config.yaml
d_model: 320
n_experts: 80
experts_per_token: 8
d_expert: 64
activation: "xielu"
router_score: "softmax"
balance_bias: true
init_std_router: 0.0105
lr_router: 0.000487
norm: "rmsnorm"
tie_embeddings: false
lr: 0.00292
beta1: 0.9
batch_tokens: [16384, 32768]
seq_len: 512
Below are experts of layer 7 (counted from 0) of a mixture-of-experts language model. Rows are named router (the router's row for the expert) and show model dimensions 160-319. Each number is 128 + 32 x the weight over its row's rms, rounded and kept within 0 to 255. Numbers have three digits each.
After each expert's rows: "mostly gets" lists some tokens that are sent to it at least half of the time; "comes before" lists some tokens at least twice as common just after its tokens as in all text. This comes from a sample of Wikipedia text that the model never trained on. Tokens count by the router's weight.

# expert 1
router:152100162125146150078146157126103071089111141113170126057152119141135098107090095061122129137085110154138137110128151146103141090120155149179219124127131133070090098116154139136130132112099098096104129168064074172101132124094145122135134140160174116141159060131149157089122085109082157074171143109162152168113108142181155151104164163119154127138192127154106127080060153159087135123092136176135191179149116178112079177077091126139137100110143130072098071132130111128171128130109113
mostly gets: " football", " MF", " Cup", " Award", " 1–1", " FW"
comes before: " |", ".", ")", " for", ";", "'"

# expert 24
router:136131126154169148103174140110117167197102133101098200141133144159113214100149125174097108175151160084113135158133100158181144143180081092152186126100127124132117170162060150154131163086141193136080165080139144143148126124115081069154109133079121173128153124156112086134170163155088058036094106193180196146118099105100148109143132091135068100102136096109127160152140158155099139151110160110103137100138081112193162103098177112121173152073117115086137115091101156144184152141139178
mostly gets: " where", " =", "\".", " including", ".\"", " include"
comes before: "\n", "-", " The", "The", " In", "=="

# expert 46
router:146110133098149170177070106143100048117142108158113109111167139103155195097125103096145113107142157195177083150167112138130111116144148095141099099098071127152145102116124051144126172124096150094122180164103154142118119140105054144101131122085046095098095131114119116091153114167098165142144067132101112143094110113110134143094097170113129120176164073133142094063143156168147166123125133136137134132112152160098138100085080131084128137090095140067109153158100126115088153103116088
mostly gets: " children", " students", " Women", " games", " events", " members"
comes before: ",", " of", ".", " and", " in", " =="

# expert 71
router:093162124146124127110131154163117110118100139118089094161101168124149068123094122124110155104167104114199150117141138112139104103130094120179145099174107140112164112119068205059185111097133084139167127131153165087103113127155122153182101087206129125106122104120088088200114124138153123138097103127110120154195114132164080165135061118141124190080159196161109100127162089159194123113208135137150072095162111127147160117179110169158145138152125106125132173178176208139115098152130097
mostly gets: " States", " London", " York", " South", " China", " North"
comes before: ",", ".", " States", " City", " University", " United"

# expert 48
router:094099093101080198084156154118118122096118099070135164170114132106159114088117106128174082129117165099143132119081126126124126108175161122160149082113153140079132134181118172136136183128138086104065124143167144134155162087118084135141146118127072100124174137085138134080186159117109191104093115114113125144127159145088188118158161126085169159158143125135108102119132169104159133174145075113141151158066178110137149140102132100188207106112179111094069169099166133066185149091129132
mostly gets: " pre", " First", " post", " re", " ?", "    "
comes before: "-", "|", "\n", " century", "The", " place"

# expert 33
router:130088189165098092220108112123106142130155104118175101151147111084110152192097088137054199129147067100101125221161106097120125133183139196129149111099181090105099153160124104158137076146112159157110094163089115116174121168096170108136085128143104161118097117163160097104105137065111094116149131118109105179120185093076111082147165179172105215124128096120148149135099117150090133078122202168111135169091077174155124136137115136143119143098071105224138070143123122153143167145152089
mostly gets: " became", " MPC", " worked", " car", " contract", " get"
comes before: "s", "ed", "ing", " a", " of", " to"

# expert 65
router:105071133047129145115132142173075162126084110117110063085159114127121148176165190112098142185118157092076139108133094117115198125171109108133163146165105124119153168132091100177120078151134153061142163084154151156080143083132143117153089106165089094193123159119080123142128175174173112171163108142088151107184137190071104100135184142064144127165096107115083144163126130101168106166128056101186155102159107131115142079132123106144120141154118148130091146055111130079144098152169127
mostly gets: " '", "\n", " ", " \"", "\\", " “"
comes before: "|", "-", "\n", "The", "==", "==="

# expert 47
router:171132110130186089164127132084130190116131130185122118173161087123107101180122125166155201128132112143094119148110098095140054148088151165123139142197078152138138081103168136118092088129180155170180130121094146147144202101141128077137116103095100165084164096133121128076054178138164163123125159150117141093123166138126118087177132104167115138115132062083180135101096142145136122185113124081148127140148121089149171133110094127176113120101111154146112110138161165124166074131097095
mostly gets: " served", " used", " moved", " may", " located", " made"
comes before: " in", " by", "==", " to", " on", " a"

# expert 4
router:063124138194167142109135192109154122122164116164137098126153110130168158160098082085079172126100070152136133078091127117132077064100130119218112114177107058106090119118127153142146142085141108126074136107141129156113060167139090159129143139150151101130143125151111149182090113176164145139168148142155167111093117095153120082106104165170119091075119099142151100062153147125105117147101126121084080152137136115084140064092169128122110162135136151155127114164153096095152101135126126
mostly gets: " University", " School", " Museum", " Festival", " Academy", " Institute"
comes before: ",", "'", ".", " (", " of", " and"

# expert 39
router:148099101151122150158157106141126067127092106148161111122086106130159105157112118131086068138101109155137152148135141113089086175119116151122165148118189207117158149125097129120115119094154080146138160171170114166087077159142144160128108194187153088126101157125130207056114164124150117123138117134136131107084113116133136118121116053127116141076094146152127136152134142110162114105151190117111093130161099145190162168093081145142094119167123144080157105071075093100142095072087102
mostly gets: "),", "\",", " 3,", " 5,", " 6,", " 4,"
comes before: " the", " and", " which", " 0", " a", " 1"

# expert 41
router:098109136084184105124142119117178063121183137164132131066176095142126204150090138143122123198108111145102127134089117155117100095141181123125101073088087101108141086151182100128118142124078183078172163099105115111087082134119123109093155148141176131065137088148109153061157106153058147119150116085138093096106100143106174153037159089109168154058104103124114136035131120146120139093134070135118124172131089142087142129120118132082168101139082153128119104139113096083154146144134056
mostly gets: " games", " order", " times", " role", " area", " version"
comes before: " of", ".", ",", " in", " and", " for"

# expert 66
router:151177105133097143110151150166182107138143080169151168129178091122130131150131127178095140138095178140162163147136103129112131194120123179125168070112091142142140114150134086149173178146153128143187110117097114119129160140125100091176100156123101158095102135126206157178122056164105129118111109139069095186089138088195121112068167183131174110120118115174194126124162147116153152095057138111139199090106143110099132167145126147122204104147131167152093146121104106162126101073127147
mostly gets: " because", "Personal", " Total", " Coordinates", " Died", " total"
comes before: ":", " 0", " 1", "=", " 2", " by"

# expert 35
router:186140137106083101178175171145090164089161147126141182142155126101145086131081176125187191145092069073103088161115130080104101167109133132147134103116173127139064112109136152183156090117144105122126119119138078143162160138152167111104133094133055130074124157144152114102132133091157118086129150101158132162137112091127181077112159107181098170116121136107124134142069062115089132084114168121122168141155152130140077186067137130115146105130146117117093105118176096156148129137091090
mostly gets: " won", " served", " used", " began", " held", " moved"
comes before: " the", " to", " in", " a", " by", " on"

# expert 79
router:149136125128078136192091129103097107142190136117156144085174090097158192146114132104151192080142156140130121180169065116122154074159144137137119109101150054115125156172127114055125116086150178140109174137093146127122148149116116135095142167080081128107118150120141060094155133133096062133126118084126169148075169086067162152146164163161110138161169110132196115085150120163111107115135137130165149150150081183100173165113080132164154141162094145137127079085127105121140162195148072
mostly gets: "ization", " development", " construction", " education", " design", " training"
comes before: "s", " of", ",", ".", " and", "ing"

# expert 12
router:085083114133178137093106182135096148172148078139126102146112158108112113110161129129104111116157160118135082099153143154086139101128147127112101074202105110094049136188134164128114147181168137134190104076091153171149135110173088138127118085080147094098122145114092122106156112139112117127142065141086171146085135181189126150154127116103144109134093141120146094174140125128113120147096135119185178170115145147123154159110088143193123162173179176140136151129103115093103085183060109
mostly gets: " during", " During", " However", " until", " because", " since"
comes before: " the", " of", " he", "th", " it", " that"

# expert 20
router:113101146148076150123151138158095136093167096118087136189155124110123086109148081188111164134104160176101133097150086063142123123130109144059123059163137089164142139173117100135166118120163190128107117112165140133152081147138142054137120110073116141108122125153161140085123161185150154162057091080135153154091108119091128163185121067103124135155153078193114151184110102127147148113132155097162137187140121093135113176109132160172196152125161088111183150121120110134110110116144065
mostly gets: " during", "In", " when", " between", " in", "On"
comes before: " the", " a", " his", " her", " their", " this"

# expert 0
router:127138179109113118148129179129133148120183133074151162166166108111125075172134093108138163123129163119121125170116162187162101179150143171085089102123100141145126128139132136131137113144115087064198132063142085111149205142153121102179072125138128218077135140113152140072069163157163138109089118131110107086142127154113107132161166121101144193105022131144128116137132085108106104139186112104117106170127143069116168144136198117078102097139158073140154155103087080139098170111134103
mostly gets: " been", " well", " became", " being", " have", " had"
comes before: " a", " the", " to", " as", " been", " an"

# expert 37
router:165119099185110197124097127136087155064106175189104129115079135133067127110127091123128139090103200138081139169167183139082094124080097133136119149144108233144091117116146136159127191126185068133148069136109080110115146090152163167101117161090145124106129111175152143115160176146146099116060107127165096176161106148149155064072172124099080168145142110137131119056059129130082126118072111121140164170152084156131201093056131157137154111075119110109114176120167082118083156074112168
mostly gets: " ", "See", " Born", " Genus", " Preced", " Died"
comes before: " |", "–19", ")", " -", "–18", " –"

# expert 27
router:084159132096199139157115094098103127123150116114130084120101143127135132194137085143085133212124063134097122099129130101189115173147115142150092174129135154052083135158151122135073155119076098100143130103084124160159077144128113108081114156126168138093092123110076166129140139110120120174127153063097106119123070123117143092070165070081209144075084136066176118084139102118124087096173075164140085197162062099141148150151170091080117122147116115131105142113092112107120096162118105
mostly gets: " was", " been", " being", " eventually", " originally", " remained"
comes before: " was", " a", " is", " which", " and", " in"

# expert 58
router:158116125150104061136062111117166123148142130181149150150100165070150114184102074129124137103120114123154156077103120102112119092109151132153093138092111140158127113078148085192170176129111119105107191117129189104134112142184118129177071107114107183115115132151073134125119154145168147120078121201088133125144156136080143132092131095103074175127067173106109087129135167166200091128126092097143107083085124136108144122155048159147148123070134170130166142129177180122130128189131097
mostly gets: " x", " responsible", " TBD", "hina", "100.00%", " Chevrolet"
comes before: " |", " x", " Route", " -", " Chile", " Y"

# expert 8
router:127170104190110129053160184152163100141153128134093156109170073129087069190138174154083157164147104087115159104108128205109129154099135207136176110149118130115081163134075158088116171124142133165103109087110115156130117144140113125146141163131133157139146084156172160119159048120138127139065056108131159134159141105107109132089110161126168095120118140148120117150113124044144089115083111099125152106121088117078130158168166080104135103152092118150118161143112103128102082093157185
mostly gets: " Preced", " MPC", " JPL", " Votes", " Candidate", " Website"
comes before: " |", ":", " by", " office", "hylum", "·"

# expert 5
router:147082104096140115157104186119091124122174082131117157119164140117114129137155141116171139123085123141115129111151062132126076107110122066129070145156129088188138136150158162097164123067094193139176129162140127152117161163091117085096090117085085125089149118103137113120071143205118087103116172106091102105108150129111098076087164125128122129088040159176094096114122062135162140108094157094145180162161202150171126163114110125082169107100155084094115139128126142110128097155116120
mostly gets: " due", " moved", " However", " him", " returned", " way"
comes before: " to", ",", ".", " that", " in", " and"

# expert 31
router:133097158138077147107153145116134108126106155114168086118105138132126069051178154167114153164156131113176123138125070080153106151102120193047073078107155096174186168171116144117142108125174127147138080105132127098123065135154114092152177090115075100102095145136109165122132083134177119167154112073087128136100113124141112164119119092092088118097112163107110092195170125074183164159139144138093135179100133147141127163127108072173169167103130109128206162102171146079087086152147123
mostly gets: " from", " between", " to", " during", " in", " until"
comes before: " the", " a", " his", " their", " its", " her"

# expert 40
router:148130121137181159130191098130104137107156140164145162131114124162125150148124110154122118134119089087150091076144127143157118142098115096097142146182169098103136130106143149150142144144108081127081124110102140148112114108157146073109134123124137185107059157105095150151135199124146143069148115083117129137110094106066130125130085060098159111103140176123147119163161127151113123040088153116117131132163097151210126167098129089123146135113084114070166131067096213094155154145118107
mostly gets: " if", "\",", "\".", " when", " When", " although"
comes before: " the", " and", " he", " but", " a", " which"

# expert 67
router:131148078137122168157129143112130172088093150134102145113136113158151076127103103113149163081083114134120141123185098114122150137108097056110170119194187146060133133080123207058094091169087143096186114133138081132076126143155190153123098131160158135119161096181121104111079157131159121109168109071128133102164169135202125153101148114153123184071091097149116140063156133112136098117131105113077119138192139179157186106101117105127134142117104081121181103112159130098191125155136138
mostly gets: " 2001", " 2014", " 2013", " 2000", " 2006", " 2003"
comes before: ",", ".", " |", " and", ")", ";"

# expert 6
router:118186118102137147170099132180154142126082190113161091135167175187138066125139116110121065129170150158169211103125142140075143093132159139116128122076108155125123166117113169049109107164116106143135086159131107181118143137094164139138073140117115132176171121154154152099108146115089082120109131100120144117111168138163124142097145134074169129065128091150118131098092181075090149139149114072086092159096156141141148131111133111203126158123135168122145101084136160155190093065153165
mostly gets: " km", " MPC", " Y", "N", " N", " sq"
comes before: ")", " |", "/", "N", "S", ";"

# expert 26
router:111122128151147131166186091120136168132086108155117123122123096137077117141090177099095104077139139113093141075140106108145089116150103167173081139086143139121117163094109146142121099167135087154076102156155125103161159117119159136127147171104172094161133094142090099174158211161153137107138136103118145109142204141136072064121118126158140100135104081114116110130123110120132153132048110131126058128170135127072128069107104138146190170059071157124142104081167142139142146152130185
mostly gets: ".\"", "\".", ").", " ===", " ==", " Bacon"
comes before: "\n", ")", " The", " In", " He", " It"

# expert 45
router:110118118136156113129129114104171142101149192147153100133049099097153112140107155087125177051156149189097130112103151105116121151059110117130156103140146165140157121170143127124145136152095100097104119147094155162096140147110159168136107143067103138206156059140109130106134105116145129131174156106098186136178163080153135096144076141156174191088101138127123120095118133179171155132110154162108134053085135156064140154145107110159134116132109132092115086143143112107175123100125101
mostly gets: " %", " JPL", " Votes", " Coordinates", " medal", " Candidate"
comes before: " |", " (", ";", " –", " (1", " /"

# expert 11
router:104192105095076193165113090131127139138106090121072093119110116138123103101137126109113116131193161147149164098161132115127112157117146123113081146075098164126153141165140104178111173130102114128151131081163097181136188099100136121130116083156207128128146138138122133169149129150133092166121154065196166064116135099128130129153129178108131169154094143112113122141135119088123140152103144154135167083111110100102157172149132141131117124159126128171147094189098130119111095150073131
mostly gets: " Votes", " Title", " Label", " Date", "Species", " Genre"
comes before: " |", " \"", " 6", " ", " —", " 5"

# expert 51
router:128099095071204105181113117154158115163153068182147067151159159127154161117067129103121166159141108111169057140105109156125094097129144083194079120163125088142120090114119156158188135139081182154134151176117170138079092142123123127107159086089105128077173075087093117133169124135126167117163128111161135131052112064090124098092153130108100068104172141174091086085168076144148156120167133145164157142130182132151119064091098159129173167064085060134187162173099149105162157158080099
mostly gets: " others", " However", " him", " them", " coast", " cells"
comes before: ".", ",", " of", " and", " in", "'"

# expert 22
router:134185112100164119086167092130166155132095128143136068121139152101096102126133144098149143119084143106135169123121185156103111127069098130135103122145170157151143142111055145180163097125094121120156174175164132156101111111093195135117166187067126123150174070137091112100134096088132167110173092093172124125203196078179114124143133103147125156107105089154114093103107161152200184122094078135149142097086101133102133141169127112117209139075119171097188047104131069152147100078142147
mostly gets: " ===", " ==", " ====", "idae", " (0)", "^{2}"
comes before: "\n", " |", ";", " (", " –", ")"

# expert 25
router:144115149129136155131147096123116113139107136064145113127167085153054149163145095135107103154092077151117105090123134133114170128180149104147133129151139100101151142106149164164092178071042101107149093144126111143045099119094190112079164122122075111141169118112093117082178154113115139093154156074172150089096118122190067155118118175111164135064156176151131157089144160168105172168135070099125129110184149153142119156114142066199129172149097149166178114087202090124197126143138192
mostly gets: "X", "1", " USA", "-2", "00", "-1"
comes before: " |", " (", ")", ";", " -", "1"

# expert 53
router:149140087092155136083126145116153140133177157138174115118128127146120203097178095133117118161151083156120088150151111091128129105109076087109117161089074167086150040200092142160195145127061154117120120128104166123161173165164132152080171129117151123084101083075136180119147129137167103113126138125140091115075111130149160105133092129135157186099068160109205083085146107197119163094109155113156173139114097184121083147105152101129138166133143189143130137111124191100087138167113096
mostly gets: " who", " they", " he", " could", " They", " she"
comes before: " was", " is", " were", " are", " had", " have"

# expert 3
router:134115128172116161121134100164071179159153111105099144107112128110129103185135114154105145133147144158145122137188130112112136180194097138055135090147150069129142149189126158171131132082145119112077116082101140156145090119083141102171150123124168150136045174111099077151094144082116108186143191118153174157083108131085195096045099064144144140114170179136141103206151102104149141168066146096085143125112101154181114140126140095078131140173093142157164124100160140093142090060164124
mostly gets: " when", " where", " against", " as", " with", " while"
comes before: " the", " a", " he", " his", " well", " it"

# expert 38
router:096110093108123090164136137118149119131091128091116093130091106096154193122135126124082105132145131131116140112128137158106183167189129078117161181163186101111152103175097079195090068076198198090134110081076155141144053085093146184138102111169130162173093134089093093126102111157187151112177183115138124133137200118107119135090158125149175093100116101144124170131134089134081182112127133176108138086072049105153120097102090121159093164083115134094094133109103100094119160128159133
mostly gets: " '", " \"", " Mc", "′", "\\", "—"
comes before: "|", "==", "The", "In", "===", "W"

# expert 50
router:153164132101165085122145151108171173127073152157120076117150145116100146094137135117097156067121088154155079092115128141146082111123148096171160137166140174094134162099152128174068035144141118097106113142120130184059094167159145153112072104143133099177125123157069130102072163085142131182155170102122128097151141118141084099141173095116098176117124093127138147144153086121137133141121132129109119077087153087094125086173124153151162145136081103115148068152116202119140129170126166
mostly gets: " Records", " (0)", " Festival", " Award", " Airport", " Museum"
comes before: "\n", ".", ",", " (", " Succeed", " Festival"

# expert 30
router:148077095103125116121067140187035143111141084136051138142074174086107120145084117136167154127145094157075145098064109131144111072065149152153107126140097155147104148066073159091134171107153166148109155065132118078123112132128131137189092134169125140149148122126144097140099078181141137042035127140128087126149117133142192129159121125095081181107096180147151142081163127115103099097080079118054179138098110105113103172150104144150123131125134086159152145142072160133090108161085116
mostly gets: " known", " able", " Candidate", " Succeed", " According", "aged"
comes before: " |", " as", " Arthropod", " medal", " place", " (0)"

# expert 70
router:183127170158090098131111172093110109155202127161166092118135154097118088154082097167154127090100168143099169142138056082127087109079125114153098117134114139097135131129123153099125172188174179138184097105167107096094121131107141181119134091115081137155192080145157177110049125139142104088124141202144078134160138144142156073139108111145117117100137112170123112137103133097127090174209179162091143128152109115127134114104084109129149129165112128143132130134141155146164126126166110
mostly gets: " However", " MPC", " %", " Coordinates", " JPL", " began"
comes before: " |", " –", " Died", " (7", " (8", " km"

# expert 77
router:168172114102125131117154144095125083124064128152117100094144115130136162108149082117166105171125141086045125135163121168136185128069157136130192150081177190178147144120105111097114123152096122154046068157106144103135146120164143153115127077153132091197110140126157108108141116109127099112147141135143171170148177098142152104151163082143126167117117142068107067163155155123123092105146116179088122098113118147137081110110123155148145178124109139173102107127101175128122154142181213
mostly gets: " ==", " ===", "---|---|---|---|", "\".", " =", "|---|---|---|"
comes before: "\n", " ", " He", " The", " In", " 2"